Weights of a small mixture-of-experts language model, trained from scratch on English Wikipedia.
Size: width 384, 104M parameters.
Experts: 64 experts in each of 9 layers, a softmax router.
Below are experts of layer 5 (counted from 0) of a mixture-of-experts language model. Rows are named router (the router's row for the expert), down (a neuron's output weights, with its number) and show model dimensions 256-383. Each number is 500 + 25 x the weight over its row's rms, rounded and kept within 0 to 999. Numbers have three digits each.
Before each expert's rows: a language model's description of what the expert responds to. This comes from a sample of Wikipedia text that the model never trained on.

# expert 17
Description: Table and numeric separators. Pipes, parentheses, spaces and digits inside tables, stats and coordinates, such as column bars in football career tables, °N, Apps.
router:551527527490455485501487520560446492453493468499507527531513495522498516496501508482513464562488538511519505505474465503531441492456496553493521520469502461463469457486528505536521494514500523518475471526532521469490472469494497501482487482459539463479500469519502479511493510494529457491499500489490546491499527514492495509457513474453455488504527502533525523430476490502528527472521
down0:447509545488511528499503506474524510490504514508492516506481525472538503543498570482500520471478540514544492517499477531478482512486502513552494532512488487484455527460486486510508486505462471474550492479474530520517494509500535549499503541464554481503470497456507509517468505515503506521506460508520475512491515515488469544435507537484497532504534512548525541532472508452518475472491
down1:524506464503472498510526478499484519493532489500530490531504524493510487479491508516518512524485473469494556491503497530488515475496505483522495540512530501453478508492522515466530512495507482505510476516480492467528501506489473481476518505510485482512482516501500479514502473487500508529499524495503494523521501518524512503485509483518549501487479517496479501494537488490505520578494
down2:547482489498480541484509511477506468509464486515456454503496483511491444465507492516535465495544517491458473509526521509471500530518494515524507503517512473526483521526474500536459509505490522497435521481510510467499501510521562470489520483497497499525492492513510488480514509533499525469486538512502476473427486502509477466520450510509498540509457490532498530534521467466496463495489
down3:493508520532501477484520482494498520502487480475489509468452525481534474515549542523457458449500522486503535503495467477536538479514502464475492518468521517505480504512459529491485509485503530505499506557503484488513515474482470532513514499521479505537522483495512475503487525512522519451460497494488524513503536553513495477545495466488538483550473490509490458513475473510527477502487
down4:504513492473494479518478481471554514484510497500486520482524477543515486482473489511528479445500503517475493494517501502531473509540452492476502516491506502525529479493500452506513462501553528526533508512511456507498524486512510513458524513484507467456536516463489502515478454450573495520517511516517515503498472497508525527457479453543468502462498496497498495526491525492571470488517
down5:512493444524522529558496520538455516522484536494521505514503509470493554550488521480447465532474496501549527523525498488482513481528547458522435516511531536514486492517544511495447486549448487525507527512495484458518455488457512502516487489489529560487540453547479523525519500486483487531483506502520519521510534507523502527518476507503522510488518496519523555447552469476503494501523
down6:474509573482524492459542522492468527530509515481474438463473463503487504497486527478474551477455516532502514551517517524455491509498530485515471459525526526526468486499438531528499497468461524525494543496450533499500524507455543506521506488498521475478454492540476461480516455491483521473487485536457495524518478507504494501502509518504536450549513492476503464525464481466494441499505
down7:521537506493452503500513510465530538470516485505465491467504500492525455482508533449490508458457489500501519518553475503526479492487473498510504520466508508527518491474475511499540500499552507500529500531528481509514456535456497492454497502475497505534486494509510455468485489470480482477519533503520544489496505505486496477506494530547508488494536480537529524471504487481523484503487
down8:461507542491500504455491538466514513476513522479480497471510486496508548481504508481500466505442499549505519530494458485530513516486502488502503483528512465517510511485546452466488493508485536452528493501486451503507521491519526518507519532471531496517524511484501515513472504569462524511519472516543449523482498507466468516510504502514505511515513493508507460470526503535507520545496
down9:526503446508495479471506455488491535536495490483528508494500524485519497526502487492494516512484486553499516507510501500480459526507513503509516490516491514517493515518522491527443480502482466463534507549501514536546496499485514485515475547516472495484481476516518478449488507484512540485504516540524550517532501527502522504535513494511540506467510486547508560521489456487534490559502
down10:509478514477520456510503527461494511488478491501512532486538489518471508490507467503445462482498502487498502528473521564504527487491462475504513455501509539492508503465536519472488504487534506495515510519495452514447471488494511485507490525481448514471469504519524535463482531515516483506532470505501497492482490525474487505471517467488518500473561464495497530522523491507439493512504
down11:509478486500531481487495463528495449475504517525517540534476475508504521472518480483513511482473514539497474513507490529536552487484507508520496488493518517499467523510499541480488494506518503479485485533456519462489479518538530483470471506550506475516481463517570504434469516526498468480444509511448469514513490517495505515491538500499511486494518503520488509501513465498479528484451
down12:459541506520464533496556476474529507515534445508500506496521514504490471489484493474497488502476504492479552513505426474474474496458482480528516489491488467492516528508530503471489470524464481482501502505518550479527528528480475542495485536517479476511491479452455465454505501468496481502479451454521491521510545491503542507471511494515489540503514521498505483521525516499452514445507
down13:488549521522507514430513529545493514529507490483458512501491489485524524484508536509482522495482496480514556543494500506549497513506526507487513518455501529496513449516472482513487508514497532488527500532465454515473486473508514503494521509477510520515481543529520534498526476477493506479508528552468533464505490489541515512542464499502441501511514496474445474476472525505504484481505
down14:487471479511498534519510514449512489491516520468451506470523461506511482520502498500457513506498506478485525478504488498506499501521531484535458514504454486513458506520485522521473537449491502465535529498518457470479518477509479490555507501512490484506491520513489544524478492489488508504508485516486453488530524481482525454501473511507469487484485471501498556499500547519498523516551
down15:550498509476479479523463518499498520482528510457560480464545479512487498524501513468489420531494538541517530518491499492489511480530477500501487522523510522531520523500498485517512496523503522497498477477538504464543501531495498489494501528429497478498521478523505497508488478486489502520519496484498551484507506563482522522457513491476549496483495531487490508539511509477503488543502

# expert 8
Description: Foreign name syllables. Word-piece syllables inside non-English names and romanized words, often Asian or Slavic, such as Sh-ang-rao, Al-ak-al, Bhar-atiya, Zh, Q.
router:523512500537505532494513495523544495478527477520498468535533474500468523526467490466541476523520508526489472502536472515489522531522525498461493535496453544450542474508480462485483489525489513495484509511495508532529510429503503472501505522487493491495531518481494491531494453554542569507540504483498477467502499471471456518501440501493473515473496493525464484499493535485484478510530
down0:520511485542512474492488486508505505471498523537528539500511497505469480444469541486492462511473499479540475492508531495468492519490491501487494509525509511519477533481516503485482492487469488523495488486502505484514500494528534527496513530505473558501528494527517501501474469497466511479486512477524470496560512524576508530510544457508527508534527497492513461452519507460513527503503
down1:513474487516496508472515528474505508492507473479492488510474567498452521491471497511523525494480524496504508527494493491463529488516528494511457514487535494514507513514438514480520455506487517503487501524476498476523496481497507503552508485502480512554465500505522469491522475531503500494505497492467515481497531513515471498482460532501483569510485469500498470477500504535534456483515
down2:470460528514441483494493506545492505509514518473488535537488524492520502506496481475457514486506521542529493508519449539482499504518483483526486479486480508485501452488459503532536428515490485506508498510473466481481459478457499514508531509517505479474498513503556529505460509492467523459530480434499522456545501463499504537503507556498545551545524492514497516492502505463532468491482
down3:521532449528530493538503499490479486466477468477473473521492482510472522542509505543487505495499541536493490482533468484532544491510503530510520468496495467534507528495459521479493480500534474441486510520505489502563512483487499515491483491476500477522517472481529497435473490481466539506480518484487521486502536511498538495482506517486473474527496469511438476521547513531515527549519
down4:488529477496490502512485481496519479562512530523480540503557544483526479493434508513480508483477472550497502481523502526498496483469501489502516458532530486479536497517499490524535507553515496493460471492513568531483499516500488527490488497472508488491521472504450510460525489481502513531502462512501514527520477518485500496496490517506492507529503480521538500470472539534506512515516
down5:481469500498465521465504502476448501516494500513506467504484510473505482491576488454498483473503511491444500531502474512458488514531507503539466544501492493506490492473524480519480496529506488500472527481524496471514484527515443485475465552478481526514475536478530491507462470511478494470542491463530508522527451491503485454529469492518503503491501488491498446475461470523542472489504
down6:531488500554488514487482487496454507473499527529521555498488502512471423448470538512497457507506518451494510479518536531495491449498483521550477508473480505532501511497532518497498480489465444496496509502549489531537488491532527535501495517487507494484533511497471485488536464482494527514490501531530460488511510510522487522548562490532518486536531466509459469495529454482521513498472
down7:497547501469545523503506500507490570538480529516488550522459474508509528494451535488482482498461483549453493495476510494477487490490501488515496497439519497482546512499493507471539495500521525489505503470488526498509526483526462519494536523489463497530517487498489524459494483553512483508478501514471531485507533557498512464440497512480494483544522489546478514460491511532489516502457
down8:443518492441514472518479488525500529536516487505477484516538506476548512532496484501499533504520518530545493492486505512520500512506506497511471478499501497491517481493503483522571470523517487503486510484538494505534548477492495533505549533539518539489493520536536478430490466500540522493511509467550498491513496480487508519459464521487522556511523492537445487447512467492489484470524
down9:481489508508517504536430488489546522537570504525517503558516500470502458514460570532520487474468496499447560486487517498476516509500525493492475453522513464489489453524476483542511505506504532513500488528462488528464510470496499478521516526508498494467539497507545489434514520518536554523570512506470503499496482512494439498513513490463508512493564524519483472505476483519519564524532
down10:510438457517511517497497523489506473539515516514507507526481512502493519523519511462454534511478502472506519511516444502516548538511507489537506499521521472507525476576542493506473503503518484456489445483496465485495498463528472502477488533493482518517521470540487495535558514495492494521450478483487496503505509461523532512508512528498484438488499547548489484475527502494500490517495
down11:512500548482501484481514517509500511481511524491499494482457510514482496512503478459462470484489542476520514507544530488525460516510523491473511495435497579491501524527492482520481507503442520463455490481500479530489527540490489496534500460527486514493534485522499503534488538470467502505519511489523479544491557502473518549476559500499486506501487496472520540488533492501501499531503
down12:562484530532525471553494510535515522502483499510547512499550439471483470506470486459478495518469453505446523514502493491482494491521498451487519527510470546481526458502486521509542518490523474493511460523479519540478518542490516479475483443486465523545478498483519509489538520497513499539493510555524522493487456567439524523518462536524518530488482496530498498457454483490450473457479
down13:509501489477511541529507510529534509516458553519499504514473472480541514508481518490476477497456465504538474477490481489507482533520512557510514487477453543489511492497456478553494490503500461494479494464504510479499519531476512489529506503503522500441543439490477515491541541491500509523513501507528522511538473479524472490542518461570524472526507488505499498482551507497498478475497
down14:529495524522525523504530524523485546485497495480526477470527498498482524477474518469502488506505483494563469453530483511523482472551476497516515455495484546502474482566501495522513498492437475497504467529498499510531527497492506515498479492439500538500534494464494539524456466454495462480488503532506522517460519461532529511501512515510535499484488497527516500498537488506459535501518
down15:511512501495512497505481465521480522486508511479457483491527524497476494496495452450506502490515516507508466521532498519514473532467500477483511531469529474496496513467542536545538493545489529498517513506544459524504513457506477498464535529510503479513503536524500498481534465502555465543527531473469489486494493514502527506489496510483506501448509478503466481519592519545519516457507

# expert 11
Description: Verb and action stems. Short English word stems that are or can be verbs, often before -ing/-ed suffixes, such as rock, attack, lay, command, train.
router:475518558467461522526529519488490491476494497460513499491476502557540516512528498553528462447512503485489492500515523489479513512521509460491473467460531505481501529530471514492501464510505479473536548525514519522520464471466515509463527473540467501493473516501490541495517481504513539555510514503521479550539498519491503491482479544535504470514526484509496515493463503482511479474541
down0:508527447542479474522515531446499504512518525482557500534449552510522533478491508484448510521482529486488501528510496518519482555515513474495519519458517492527483492482533478457544531491457514470498488533499502501480496519509511473516523484498487514457498478500488490492489489503506486511477526480522540516470492510501508492504484497552491499494489522487484532448454471496493509493508
down1:518505470498482502512483468530481501516497466477487496517546537506515518509488502500489482521526545475523474530502502497508542513513515503518438478462526528432530473513531527510449487486501476460515525552511504492546471521505486532514510519528514528462507527505418492498505485515466527503536545496509529490523506510520500472502511522557539437534571483447477489472487498462492528459469
down2:478504504517471557541529450496469533480484500485558551500540495529519497479490546474518483517508525527492492500504472511520505522498481464478465489509479530476475476481549495531536472517518520517498503493508479505492515510501483493505491496498550516467494506553519508510519502458536492514469472472533507539528506497499500489538538500508452504532503474528482394454492504491507507515474
down3:497494489513498477500511485537498538501491497495519497524516466518550487502453518508459527487494508494475509524518485517494471529472485471500471497459468555506491469507494451487551491470508485497498469547478513524481475493510513503515519525490529507498503494515463483535510469482481474503499540486510451511523488491469449476500528515519482531516518482498469494491531490518489477528487
down4:522482489483498471490505503513496494498502520503534497506513501524495533490549529523471495525473485514528493504535494481495444445502499477463506521455494517494486545494491523512486517511545534508531510483506524479518487470514459489465489475520511529478491479524514540474502515464539471459479477490508478511551493469509519472460509500540511455464474525546525542529509528531540476490507
down5:520471494530473493517458500455508485508503518499521488553474496544483452556528508493502493507451487509496511545488499516457488479507491468489545483460528467525493515530519459529468479522466491513492477560511509512518491558492506493502493500529506498464535504488510495492537473501484518474538498545465501494507497493490481469467494524549421489500498520533465530481537496524481505530458
down6:483520497540500550488511472542496503533511536473535511496488516486458505475524534498506516528497486490476508525489471478531510462485533493500525525511491491468483542479508485494504504488461486487513543466492498504504522504487500525552502516493490489475499474477475520507500519460488507451472473481500483531471510494514513486570511506478470505475520472482497518479527491537398511557488
down7:529532447558520487473537484493523499501520488492475493484492514507487467485497498501471536463508501419510483509520481529485510518486502509503469497490530483443549525504540495511494508490500477519487491436517447524476472502501530462524500510457471544514529541500503465507502539486499458518450477523540471521507579470550495479521515483521470524532502510504510461505498550504482536519535
down8:504436506527489483520447549484546515499484493450478509499515527520480512477487522522501508447486519507511488468535498549521516475520493519540510528530465557502513543473483517502513466525508535544485485503503484460484467500479520512485472465519520512511499533527461483510459523522499483462495468472471501463505492511497519487532494526481485518520462557516506479450518502469497544459489
down9:542517528479450525476474531557518490530506561464483512457503436496497499415436501488524516508484513493483548518512521538558488479496494487524539507492470504497495489492547496526489507513520516521508478495592510523541483525534523500477554482463498491487539493502492483516498493519509510439512472514498512500483499471504506507520476489521502508516483513482531462528493467522448580507490
down10:539522463504493469491511497560505504462542503478451478506485479474483510487502502440473530499506504526549500556442478529488455513506513499487469475445480479521482524486553498491510528471488553500525571495491519521531493544464476503493512460534468487477488521486505451547530511518461479505452499449515525475496495544460527475501519492496519464496495513467494492510462509497493489486500
down11:511512513496446500537494503501464511471506550478520470459492501528503459520473478518483496454492539483539508546525470521518501494493502492518492497467472475494538493492537487489524529505487503493476520525523478521501531511496501476533548534485509489493513479510504530480530529489567501490441512533484487478497494520478494527512507530489491484525499496508519507509505528502451475520502
down12:538514502509506503470492472524518501507524497484492495509553531507516515489497492492516477487478494521485505490483476508506482484497511493509518494504477521494480457482505515521517516482542498481500484515493485522487441532538493511488516529514520484522547546551494516525525479471531542513526466473527512533488486512493509446538502506523527495518517522509450492504475476494531505498507
down13:509507508554531503509507481529475470490482527496490515568428453438503478525514472507537479514521492524509455496500482558492501510531572527498543515507518477507551490518474500565497479486502467538491516472529482518516505494505472501506515534503539487477516483493455523517467510568483489563476504545486524463466464491484504452498508525497498555460516483490488488537513532493508499501502
down14:525542495521494522503465439467440531503515491488553524534500528494491494476515493527498482507506518521468511484535509545524530461503497488491488482491492533494514459443505512467483471492537505460483528493464523499494517550512503518494504488503524533489509482552484525497505490543512497491493497504491477522520509495501504494499527499508496467492503494542487509497458473460530482483476
down15:533486524476492507510461486517499528528527504499510508504520493519556508515531498498465535514464509490483478477487499551517495549491489444499477529483497531444487517478489499489507485515508483517486521542434498516488478493466509475503508464451476512499498513511526484522476461462533515461491480536478504466542516553457482473517516491524503523512502479488447488524516464479530442443521

# expert 30
Description: Table cell separators. Pipe separators between cells in data tables such as sports results, election tallies and rosters, plus semicolons in percentage lists.
router:513497496531473489475525499511487519529458461528545516534491537517527496522495529472463474551511512498525516493509487485506473464455499538522526494450477506510537519533472506522505520494536519495466474484519530506476465489517488459488502507483447492459487468503527481528483493491474517519525519509487542477475528507479485524466472507505482518461502546511529471515516477496506527470527
down0:481473509470483532498518468504492498470490538450543509498518497472490447494456498495558502502507499468472469507511506499503517506507459476483451521440491517538511482478491475507472560485495490524523509514509428557526502440519476526486495523458473497524482467527524519486466505492553455529488530453453505494524498532538495508530486480519509511496508540521473529521477498510509494522483
down1:456495538486528466506557525532508544471561476542467498470498472568483509514468475534480496512503503534454543510465488501476474491507536517495512479485529471483448466504484475501517529517496523496494480513511497489473480478492495503516508479476479518522488509526520482503491518510501511501506499517475519489512520480510538471482552520461488522494508469500538475528460509507468485530506
down2:511508511529481481528513472538515506501512454474501513506477566494534509526503524503504484517522487479561505499522510506521531484511501522496518504504534511514527512488545493493489466467519482519522528542504571540505504501540518531485504507523492484536508518490496523507495471483459544520511490508538473521510520489531484528511465510481470512474485471483527480486511547514529510526519
down3:514477550475500546546459472534478505537461508500524522560476502505477504482544530538471498551502476550512525500547484501534497472502497517552483539497509482511531486497475496506507460480467495519489506543520505492491525506547515499488472546491514509490469479474533508494446509518523496512503491518478504476447527534529463469498507519508483495498523521526486536502508496500497532500478
down4:522521490499526506472508544480469506472482470535433536511506507505461456495501533497525483488489526568513522503512515502522545515486447533529488520530488507504473502530542444490469502486517481483482501482498495540511504525507517541500535501502482485496524489471500504530469523534487543504497547515527461486519514522492485475490519476502498535465493486517469494462497524449486480448532
down5:468500514516479458468513480521499482493567483538459478541534502569504480531512481511501497518507513502489529507486503522482485454485526515467482494511495479467500518531476514527512504496491503488444518469485482513469511525533492500504465491483484501491491548510536502488519506487499488483479487547515493497478535462443518474465564539441464496517513466526502457507451465544490495538499
down6:566537563469488545500518510540491536469483501442493472527467513507530506493522506503517489487515505539487495518483514476515470503564506539517488499492472507539498460559482485544484454464510506516515494523460501482518500494525503482483529480471456539481510530498529501526472487496487515542483504529491533443525519513501507529482495468477557468488506449520518447498514454504537498508543
down7:493476518531487475497527539508524533487512497513439484502473488494495550549504534510499499554497500515479515502488469517489452499485526477443518473497480517514496489512515436528506552536513478495503523518491467520498507463506501510511500505500518500487475481495551526549514529502428561500524508522542520517509558520525466528516529533453513469466477494530499445503462540511485501518539
down8:507495481473507500499476478523510483485469500471461522525453498557480465511494502473488502480476505505480484481501502483514511503498529446510500518473490496527495510503470512471555494507529455533443499494456505514517513481483464492519529515479478515508457491519491484481501494516482471512500481477509494515484515544531477485553491535514491512513509486493536504499486481513430493480481
down9:492525514473516477533489471513506493532523480470507468470479525453491497510490507521510552519488525478540473490464489500541516544470486521509531504531523452501498508468536539496491454513494498515517492478498494490502508505518535474471497519477530490502460536468487528514476509444450534553490519525509515469519547490498498529493490483526477488505468476538524493491532488486508535491500
down10:521531484471494490523531480499550518512475482488502482487499471487548473484493491528552484502509486474494530497517542472494493492502514536552500529494513548523540549461508509469476481470522479513527494543563488509516492510513525477507491479491540465524458477533477457463482426477533545463478507530515499492488455556525483519510475498525457535483486498459512519500496490519472469472519
down11:483513490514480502524469517457496502477465515511450490524485483533477512506524527498436465526492519499477515489490472506526507473492567480488519516476466495486519504554500517495535523488505498526467528487445492481506490523497492477495482525512534495480473504523521508475519542546500469503491506478521505467470511521476483498494503509511521509485488449479530472530478504541460554496488
down12:513539484524486495489515506507495542482487472485487459532486509509480510452513536500458499471490532492488507482494464470512493466493525553471538494486500461527498493512513515510506504485500535530473491535480522473515479525498476478479472504536503474487452467522457476498529525477496511520500535482509524479471526534499499491496469522473536463537524483492565471522483453499509532518497
down13:477534547511508486499511451527508481508495467478515540545537561498526498530462507507534496492430491524462495505486490497457476480478473484537494490566505487461450517501480486507511438454549537491446509466517498492457494516451479447512474474502521551506490483487459520507498514487523514491478439498519493484493514531503505497483492497490526511471537456475517508489462490546464487508504
down14:530509485489479486509498509516526491511481508503474509526443486507541511548478540447502495514488564505482530496530456498516508480471531483493505526512487502514473501513516483483538499497554476510461509488465503534492499476504492477561529485481505526464488504515490514478538519504517495505461525522511514482484529514503507511507495504489510472502463455497509485514522489480451520507526
down15:475490475499493520487498509529447510483515520473495496492505528480534519456496514512491488500534500492485534516515559501453499494522516430495469527489495496492465485511500471518445525500508538474502512512486497498480527500531489472513480540468465462551494504497518486488531504472475474483504492455469482528515489522507468516489474436509515480515548508526477537518478495517522486513484

# expert 37
Description: Possessives and mid-word pieces. Possessive 's after names and short pieces in the middle of long words, such as coll-ap-se, Comp-re-hensive, illeg-it-imate.
router:502504457463538474497526508514499473546535516496525515529517496519483495498470539493480505451507499488470499545480489514484513544548444503501513485496479526463450506493497533455466486495523468545502500558507516476459464485467542472509469518553511482487478514487479520509568509504484543495472486516442480538535499504516490489501522517528494518515476544513496513502448482503498444502527
down0:478500495483499516444543496499509512499567508509498504504463477486480519471526537503541516523537506472474479431456519487511539480527502490504494470519519502495488489517483481518472455458502538453511491484466486493484469510518551465496496482551471514463537458512476498475543531516527472474494511492497479526521477485503499517514507482527469483508528510450519545492474523536471474560498
down1:481503512528489497517486523488543514494522513531540462478502515423503468505467505470533543495520482503507504481507524469525510531499537523476480541527490541479499522510532496532475501530511488502511480435500489502509491516506500511527530561498516529491536548539487499516477543538497520466499513500498521469476519481499538481514495494540502502503486522494485490534537459479536500502537
down2:508499463502530489527451464496465487550459467525520488445505529537496484497506497465440516486513436515499494501494470493526482456487455486473518491467500521474488488508534516500496447539533511484528505511549490478469456490443519487558494511465506469492515526490482497511512519539485514474488461489506496446492519532469509458508502490490492492533532497443487505523537502503529486527531
down3:489536508520454488520453520501477502513498487440456505514461487510458427515502524547496483540488476499505526471514539512480512497491508501400467519473510478475518485480454534509525510482469503507517442462553516500554485497507512528531519460497462451479463498506512510517520499485506510509525501517548552504542505488484504463509485479539512460514494466493486499509478510491516471525547
down4:525484444505506491496478500491505504505492523480466488489529520535528505481482512533536517504477469504459525493519485492480496521517451484480501536462553463497524565514513456504510482460495489474528471474524536465485455470469515475529486485473440497489482495545521509477525493498552471484496476478478498489545475536501499516474505492483488509482490482513530505531443510494506462547558
down5:495513505465475493487470524480460507514505543477513466504507438476499531552454526522498521552536529531524486496495468485462461503497527489501478498516519512498509480488555483487485485495513489457506493476440493503547524477489469491434458507516477519475490521527460532543512485525449506497506498530542521522493467493511466470485526525509484510521513524504467495512482513485556470540496
down6:475511470534505500540489500487496448467522494527519472543505511516501517497503463518518466539474470458508484508510517509502485495490517471494491478507485532517511481499501509476458510478491498500486508462522459537482497505471492532508483505500463536491515479483463543504474485528504441499529480491512515498470470526470513563486532523498510496511523463530454528497463467529495528465499
down7:478492549542462494490524460512527542488493512517496472526473546482514510495459483496497554488517537567491564542470499516468476496493492512482489507496476564493537510518505512531491507491460530535499492510543531473483497511534531510460495474492490486513480514533483495454513399532552478476514528516442503518526480463524471475527468504516567519477478495494526496535521514560469489501448
down8:495511522491491468522494513546503522458497541502538511509477502502478525473518498501499520485485465451556514484485475531498485499510483504503524495542491517531507506508481466504488491492531572480479465485465486478469517485541487510485516493456508478511537548542532488478452547524472500497460487486506483476520495534506458491518521474519539467496537495487392541494531476516477559521531
down9:492552514516510498544458489483495518464505542544480474452502468520511557508461481474475482472525519492540510506527526473503544522472543500538508467511534481523483490485513453524440497503477476521513519537535481515461479462509472468554502471479488488503519498456523514497463454455509486531478522493466485433538533478511509516542496481484404449465485479521465521507494492470483493497506
down10:492476464494534511520503480495487515506535474488480462500481485486513517461493547518462480526521505486525514510466504481477502536513472494464440515516501471514515471490493501510469459490503492529476483496498469508519510419445515484513508524479487491500467471510469488473510470529486510508454499541510475487499491528504516480473482458499495514482521529481544477527522516505509484494494
down11:513518505523514527502484533531480537492501510477521498496509489534500470473438516511506515465505521473522478504504484485485450554504463482508499450501487502461505546516499515473485487523498532498443457518514532490465523494504513474532470516496528512480467477530540505518505495532463469527537489518510524496504507507513548468440485476584479475540497504475471537531506520503487517500527
down12:537510468526515521462500512514495530522504500527535469480452503493501469491500500498483496515441469499520550528459499494475495560501505508473514492554473525531480521493505537518500511513527478483495534510531513517528488491506486499521489463534462522521505483536550518511507513518515478506544527520493486542531495468500472501521510462479429504538540518518494551500489527501516514465478
down13:515520456508507509468504473538483520473447521504503486458530498540536541478478484468525469464478492454507479501533510455540534474487441499501513533491477481513496522553521499481520529492521469476524564477524494515496484527524530473475501467508472486496493513460509499474492473437565491517488474501457488531565499522509484503497569498488497474501484468570490477490492503510454520518478
down14:439463513499488515485513506535525492512518513515462527437463414497493559495484492548522510520529485502501484516493457452473491486493476518514495494488518479467457495494470482510453462511463545471526514488484522538522485523476434491573502452478519503520495499460504476486488539485482520538508488479493531465495486468489533476497498492527449524485548473502466519503516481489494524521556
down15:518506508518500501490442491527504522499497491470494520493499568502514483503474525520502469514524492532516534518529509492512529525490496481515497478488468490512468518522548565491480491476522530494517509541492529509532516503486481511457522524493514507463504470527524490494528486504546508491477465468480467490499508543481468467517485529455486469519527512520457509478446471529510499536509

# expert 14
Description: Mid-word fragments. Middle or end pieces of words, mostly Welsh, Indian and other foreign names plus technical words, e.g. Mynydd, Gauri, gymn-ast, ge-ological.
router:466502507488482508514517527552505511489514480508491451535446476462465535544485560511493500470530491552522503499480501499488509475512497504514462488530494537484498494462465512470520468445470454508446511539496489524478463522516516468525533502525490481506511480516486534471499469506525503524525531545521493518474459508527522523512488540474450494529496526490511506535475493472485487508479
down0:464497481529493520511520513502441458484517530505509520491448506503497512522471522518508517491478494508519523471515505503477453517498494486491520506505493498511497538491498486550510436486536533500519504432440541455476475487524500482505463503488508521511495514501493497514490490489499458497487524475510500557514538496528518476516458485562505497509476482501441477519489493495470536503536
down1:482495513492535508524497465491461489485459496493516502504474500519527506482494504523467473431485457503464516518473524513530506556500516487473514511476468530545531531513539483481509492481487533562499516517526503477473486489520538430495508523537486502453497500508513541516539480524485445511450544466465521507469504449474535476508455500510497530468478511533518486556500509516519513501521
down2:501467543499487511516466577514463541498511545486477454489467509513486515502534500499487472485529521503512490508468512487517527485500503513525533478500488493519532501462507476481477458452565445519467526521481502502470475506521535488495477505504481507482483471463497466491484544475473497503515515529524507490515526488498516493486530508465469501532481518476511466527506505526481500511513
down3:492491471550516517564477460517475501522526522460473469536481480503493510535511489494503491462500475538542488494453525456516519499507448481513495470531512523484491545538509524525485532473473514480488449488480469495507480490531468503509495515523539491470506469510515527525543528476517481495505517462528489507479541483453521525475474483501505517492500485462482467514526500500485505522529
down4:511497498489473468467478470488490458522514499512484522513479504514519478535508464501469471516474509533493512497531500506519507517517508529514494505489468521502532526483480569506464517496543487472508518486507519496511524520469508470489505495510528496489535449515489496521488430492524459426484479516507475515477508481473477530483497533499489502484467466502452486508519524490505486473487
down5:509531524484474523520450485457464479509504522453506478512514422465504511476485506481512485501461509470471485492489536469488487554494538456506526518471468546512508514486541505473508493484515516494498490527515534483513509498513497513485517536515493545515506518511476478503512504439527468493520507520492515529518483559459495512529481478474516506490512474509477484491501473471513496510503
down6:460543524489486457480515504490484521475477524519460541530516493496490477474462445555535518487467514516548465468488461477573516498510532484531508514510500490497509536476530501490488472455512469459501516504495557515510423514507519540540551488518467529502543530542530500472529469494526462483480499510517500500533470506508526505485471479477472524494443492534509521475525481528488540516503
down7:498489509529483524514465552480494503507520494467488515498489462506463527497498514455459508498511547519488541486511508502482487505486534524533482488519487499468527496458488457447497510485509498475503515445460535519509484514484526527493466506488520506504467495520520505488469523507490498544502527503519491508501499453486525548470497472477479490504455533503496461487501508527503504521505
down8:501497536503482442474472528496518506499479502483485516481535475547488497521490474524529510454482500498504524527535473514514509495504488511504528543523517513536518535464499501477505493480536488529474505485480478524494488502502484507517513452467507511508544479462466454497522496467530478483499447483501503501509460491480499436471521485502445519526494476534467524496514491477482461502496
down9:508554471467483451534502497537479495528478484500477535492476468510491514466544506525493496513505509485497503468519522518486528475460482518509501495546515503496488520488491519521507516482483505514489469498521502487486492511461525489476545477455490546499496503485531468515449465440521480457496547493526514469500529468463507472478500513464523497492494572507439523457535493554488515491516
down10:491538487539477476519466501487501568498513496514537518513473495497496535549578461505525516459524512507482508503554529506524489502489496551526486534495489507486497524500471501459551514506458500466493472504537509486488511465526517474537477521483509501529507548506526497478476476500522484490453537481502498502524508492490516506507511481525492532506498497508534501492539449504470519543469
down11:479495434500443527481472492496493510503531498513520496454515523496510446492538542482553517503478487520513525474476518520490484455501472472493502529524535545499474501482513485452503473503474517519467449504493480546504488470496506494509491519405525481487473551502455455503473511482514473492507540517527521517502493549508527506522469445530482489512485491531515515515524513487498549546505
down12:501476509510488460482525462498477540476484502527514534501428424531445523494525457454470505523515468508497519495524500446519562528481495495510503475529532512529504550462521453500545491485537497489531497512487504522503486506521508500474508507510464465546462511451497471466481494496485515489554489475464497468480497517508474498534502495540478503508502496477508484508519509490470533516514
down13:508485538542481491545527501487533484503517480506492538518483531513520493512495498480514511443484496523543479495502528514489448508485461478479525486527475502539512481543493511511496499497531472456521544502494468499506512474488527507515499505503500517479486499515523563521538526506530502541457522498529529475472525491492447469484489474516495506509498486524462523529542510479505503436498
down14:526516499498504529484480537543465517501486536514490499456503513468444511497480492518472489521484509505496500498515481467529512467550484505554525533537531473511472495458489499484445495503500484551512471488469514478519499513515542494457450485481493518505512522514488509512510510468523531496466476492449476448458504539525514468486533507488488473436497512462492497525467507504546478499512
down15:521528532483473520504514510495490509522521496535461524481496512514479475514488555546537422527533502510530488489519569546505510497483495511466518506524484468506556524530449536468521499495498475523533467491511495513516527526543492511480504510537522473540529503535519446521467503542494494513494528481525530495490531538492492531526525541503515479553484508562547447525498533486491502482493